Weights of a small mixture-of-experts language model, trained from scratch on English Wikipedia.
Size: 8 layers, vocabulary 9266.
Below are experts of layer 5 (counted from 0) of a mixture-of-experts language model. Rows are named up (a neuron's input weights, with its number) and show model dimensions 0-255. Each number is 500 + 40 x the weight over its row's rms, rounded and kept within 0 to 999. Numbers have three digits each.
Before each expert's rows: a language model's description of what the expert responds to; "mostly gets" lists some tokens that are sent to it at least half of the time. This comes from a sample of Wikipedia text that the model never trained on.

# expert 62
Description: Second pieces of words right after a single capital letter, such as row in Browns, ate in Gate, ano in Hanoi.
mostly gets: "oin", "yr", "amp", "agh", "ih", "av"
up0:467538473447519537484425509560446577456497485476528435442496470575509488532547436503501524417427516478491466457513589523524437518509507491536450530476505497395566484521454529433532425479526511460565478544499515545519512483459519490483441604479491410506394449468506465510493540482552488467493479490541513520512461513518494479481444531548480490502556456562503527525520545520397477480556524499524474470538523533537499514480492528460481578530431521496523468507527473535497440597534468573479549508586483476525584521538498485635472528479572488551507521502512526446477474442530512496562502436546486555436501510504438529474470437591542444490487557502472436510478463522476468414524485483523505485538517513507546476458478461491473532482508479538534466456484473462534492529465498
up1:508507411502544501498601501511438545584489463510522508498424499547485513472574437486485508597516511443498397503444547499424454523485489486446492566470441474470522459498543474468459521477506481520476490520549534494490452409550528454521462494442564516477494486500445505551553467518474455508613445509497484512532567466498502487512471453474541512543545560440484521490487488479493469572520506509523476549559465437554561524496537508564474419469431472467472532535473456499532521515521478467479567491535450537483486531489520483518484479505546508502499390562496498458536602515499530580528486440495486458448540517470480495513504468560525522496477579479473442482534578555525484522540525494495530497480576514534526490457579557536452530594536449500478457540494505475499506556473395

# expert 8
Description: Semicolons, colons and list dashes, chiefly in taxonomy infoboxes and species lists, such as Kingdom: Animalia, Species: and name lists.
mostly gets: "Arthropoda", "\"; ", "); ", "Species", ".; ", "\n "
up0:572573574475532495517455469459527481493529462479493522518528468499468551508529450542420548469516551423449460521494557452474506463486467524497571480516457568540511506461515468449444529454457496538397482518513566552529519539522513480517490490521523532498463527481502527511513468429482500484500537505473473432388533577501469442586412507489461479497451434518515482524531565501558451474533466470488531561531488499473527438556501485527510499469440522531516531472571491551458526548560531564399525534493515513472459565517528504436512514476421483491471527574520436463522417500556500465492464565461466430451472464512602486482512489471468432554478503470557427454484508523473447454520467542479488517498487501514530602488567504476517532473471591481531555583510495493473529492492526
up1:475524463469504583532524546520454503461486507509552472426533466500506521572532547503479416507556476432463509542464496464486482498555485538524490568461555544491579525470468560422481543510521455528466476524537522507503480479470522519473568529455494412479504467485472449481449513504490516505562455456447464457514524445464553492456391525479504438535562534560529404500519504467463512430478471544535444462430457505505465537385403554545475556468497503495424529487485487432529453533462474492499495548489521552488529570510534499431525493517507444516517458429447525556535488481490524510424520533507495515471548502498541473528487487549490547453466519489454467545452429458491488475536485516522509453477405517578517538574486478510448556490514479528456435423469517482542475528582569

# expert 2
Description: First pieces of words, often capital consonant clusters, in taxonomy lists and names, such as Gr in Grindelia, Cl, Gl, Po.
mostly gets: "Gr", "Po", "neur", "Aer", "Gl", "Cl"
up1:503538543511535440505497473522504531491431509498498554571486468511469442534451523500492505506535492484452522532539515522478509479494478552466462502474493511511531470500474471445502565484482463523487526454440511442535582459488497485496535484492559420531453451531487585504507537504497558505487446489510481472516417481469517528497561462449498510567543529533490511496547461410476491506542512468482476517511508527525492548500577440516417514500438518519448510413521402535503446484523486522456414520515524451496478470501456509472500534476530545467417410449425570516539524420476501544565394498491550484490502469520458494464575567547551529490586548456492543543440510539450484584505503512433557520568461449500499569523489445551571479538431500590489502454470537418463494494495586
up2:549461514522520569514468475512464466471451518521531504484587515500500512473507480551494511487502456486494471537427507492564479424480509448581499492429495492527510458461484443488466460490498507440561440489501528475509492498487583487518434548563469530565518487474505483445513492569503525464535492565518466478461481510509501453559457469500445426479484537547440467538522533476493524540538519551531540463579598546497493555535494544488488499505561476544486531439396449480539488430541491572526530546487495427451508516459492555528480523530476584529436505390508528519468516547504519495469566547578551442575445492504443477485512513489563485554496465434511457433494535507509481454482538429518459465627491494511567515537512496534411511504436465421520449450493500489517423499495535

# expert 11
Description: Single capital letters or short capitalized pieces starting a word after a heading, pipe or punctuation, mostly in sports tables and results, e.g. T(ajikistan), W(ang), H(ome).
mostly gets: "Addi", "Pos", "BL", "----", "Lu", "Thr"
up0:455482519560546572467532437568514432488506497495503559494473485474528553467454436532563548612504507519492475509513438515546564545532504513554479580547483487501486507535493462487547519497506529498488474513460505491439569483472463436521495564571476562474495518524474480480515485569540513516529482536426509543524509492572474488471489499426481464553486497520477559452555502499589440530475480485494493528554523549613509496437445474525512522506567620457520480478462516532527536510505512433447462471548523428526562501526472475531445463504473532503463476491495511526521510493541471595516522537584572452537432541530412540502522539551450442489503502456459519438459502524559474562489532484544481513546441486428486487464541508527507508487513516533578511478464625504531556456480462
up1:560492516509471516487507559463480471541559488486483412489475426476463468515522517482526451424477464496454483511474500480519519480482449512448471515501536463452518519546462405473566485440558485507532464583510503556515513507537470489492552468505492513426533470499529489484555500394515500525584459473475488528541466470474526507531472537564418403527568521549494483512577468490471521448545529482444471541433496445483490501452457462481444468389556467548484514490469403488517482497523538518493522506486452505492546492480530489430511429500512562493431497511511490492503508529553542486540610556470531450476490512617576482429505519508476511521538430540531413543528546502457491536525476527496570456471495451604494505532508458503567494552487495457524426507483459488535488452586509

# expert 33
Description: Capitalized first pieces of place and proper names, often after of, in or at, or opening list items: R(ijeka), Ath(ens), Cal(igula).
mostly gets: "Ob", "Ar", "Form", "Od", "Tob", "Pass"
up0:543501466484490451457519533596468450501523532477530522556507479477421519498546484562500425490471515503445476549507503467471478464497455470493518527482481486507479576508515490525641518495485428484501585523515491588578524452482493551473469427496448488479566501538459530441584493492436460531507502497565541469531431500498494533472538445482454452487516492491411490537459563504508503560503563557488609527509500466476524534525473515492457517485467436482497573465471461445530509510502415518499471485477575475460530527534483468563458468493532503467475496465448566526499487510417480501531555465538598468499469489457439534489515517510548538564519546474480550437528472536460517486510525538446491525538532420554520495471485500572410432506517514489543454484403457433524473469535446
up1:539413541423511517487529561570508483458471447502489535425493493558464565413520518582499525436533511520413492558518534488447492460464546491470519420541551512538491508608490476485534495521460474470512527537542513477491486467535444443490531487508467502489409552449445515497523502565543531442508513569544567472484496481533469475426434499533505400497549437467468501484464498497459483581458507536504508467450424521487511515535491432419485553469541478535500506514497468528514482477493522473465395560527517487445588510502568493468532535472454498416478503537475470470472483505503425439488493491444503537480516461442457521435497491485525536530452505451384485490536520493561544515534487462495450532525495514523523509484466499553461524441530520451518601485502499465412535458479489

# expert 0
Description: First pieces of personal names and titles, often in tables or credit lists, such as Mar(io), Jenn(ifer), Tom(my), Mr, Mrs.
mostly gets: "Mr", "Jess", "Marc", "Jenn", "Mrs", "Eri"
up0:468464476515488539492540600518491550470590478466524527571492467509449555501520549451522439492489494535450515528467566544508559504498531474503468468572487505473503560471473539459507589522497502509530486510526445494480462461501531475524528525466500538496485526449464507555545483525484458397491429510534469509472429464547495539386492487486477478579476491489556553414520484492497468466447569507508470519575496478538497446443572513515513571511411481511563494541460450422482488499433443481486478521577534478513478508509479589501498450517558517523483503548491479470605455450507500499460448463425476497483539527491553488545484506501430537465545475560500528537519601478509507466507524467524535605514560527475522478518509489585487604531515512513501542564411490443555514510524489
up1:485544479541555544505445500490399448540528511525480545487374467560506469560540544483466478427456480445575471497523473394544405520515451461561544469522461545493502507491600432471466514534500441550482462503476440543474511505531494603497559524553453497462508483491567473488509477499513471500516525581421528520527521460551543381442506529520535436477486518510513470523535448498511496492487454488573485487457491467469448501456528496438518561485564501478599496568461542475417463473460479489506526549542446505530432505502537524443507454538458470519527478541542419519462521470551476526519464491541524531496511459494528502468496511519464503543469490508480511453486423510546560464594535475458466453463409502508501527520445488519479523507459517507476523504488495553470450523498443

# expert 55
Description: American state, city and place names and common surnames, often after in or a comma, like Connecticut, Missouri, Los Angeles, Miller.
mostly gets: "Missou", "Carolina", "Connectic", "Chevrolet ", "Wiscons", "York"
up0:521488500424534521372503434468495533484466474601485492541441502566548507468459515524524528488523465521493488578584494467511506550519480526488499509464491445429438504463478419420545504553561490503519474514540441491486516559489559482501451512463515461497409505540503478466480512500512555486521431526435440474537483448444431466480431573529534555498457520557546585550476515501486428522559524469491465462536447534477450543495477588449494503423486509438495438491491467566497565528490492484533522486513483492497457485498405478487491509497561539455468510476570507511524513480465507479472465492490460523489525554503551497475483382512403500509551486525467460569435463479495504454498435459506443467482527511479510555565490515535443490482482436473448568430517481480558470486541522
up1:536461537421450589507473446589456537540468489502463526446509558491548489490492466473418514535524508488566558496563406397539444520509478478488481520505477435498419471458452506506482473588537468484474536582495487432561505501500513607478508498478453498519518451516521502517439438546472525531498479563476429493598570527523455398487414517517534530528449480438490509508426528465465433472452483488487534471470561520557486488512554502481482533489607536472590519476461469495443562448534502529511527498482457490497501467453510474492466546497484528517534506509502516534493447532501486506560531486540441502474438495558442527505498479557456523516552459435450539543480459489472438459538497519528503448485461481500534545448459481509460502539463504484482461441547529501505535493443581

# expert 46
Description: Pipe separators between numeric cells in statistics and results tables, plus semicolons after dashes or percentages in compact data.
mostly gets: "—; ", "–; ", "%; "
up0:481515540549486490560514454479468511563475463474489571518483516515485489531512535493537503491454499562514498468556459543525453413545488493526520553561525466457567508457527539468489524545469541516484506447489506525503599509560449482511521532483556435485541450566454499514513484462552441521452453485541514556473489427510535496479535489464506515439473478618518454444568524501510530514496592564517515515549481456452462503418477473463491384534490507456524423509542533458499570583524491526476538513611506542515543515515509539529452522478478459469454497569528515492465477472470469515414525483508596463507465514481510512472437460479500545534381528542513493526487453523521428470475538548552533502419501509615515495420515520500456542521444515456538547512487467508556480450515500
up1:485518495572421507458508561439509537513476498527507513538537564544607569522511481515496571518464514517498514488608500537495540489531513504547509524459535465489494585467622469540486474541527547559471506543519494514482527514507466516488479493524515519524476507487447578460530492520540451454410432592534421504483541503557422494463535442448420477544434485497491499487539471498532468562544486488529505477537460518443497503545431503491503485572507500469488496496513496562480549542534515485495558449613534469530500495452505480592484473477482509527482476637505536471461510503497526519549571499511587494557522509495519451417542538538494486520487513540516464504559411530488468518504535519512528562527536505560509503402515549577480495493473522502503523419516464427525551468534519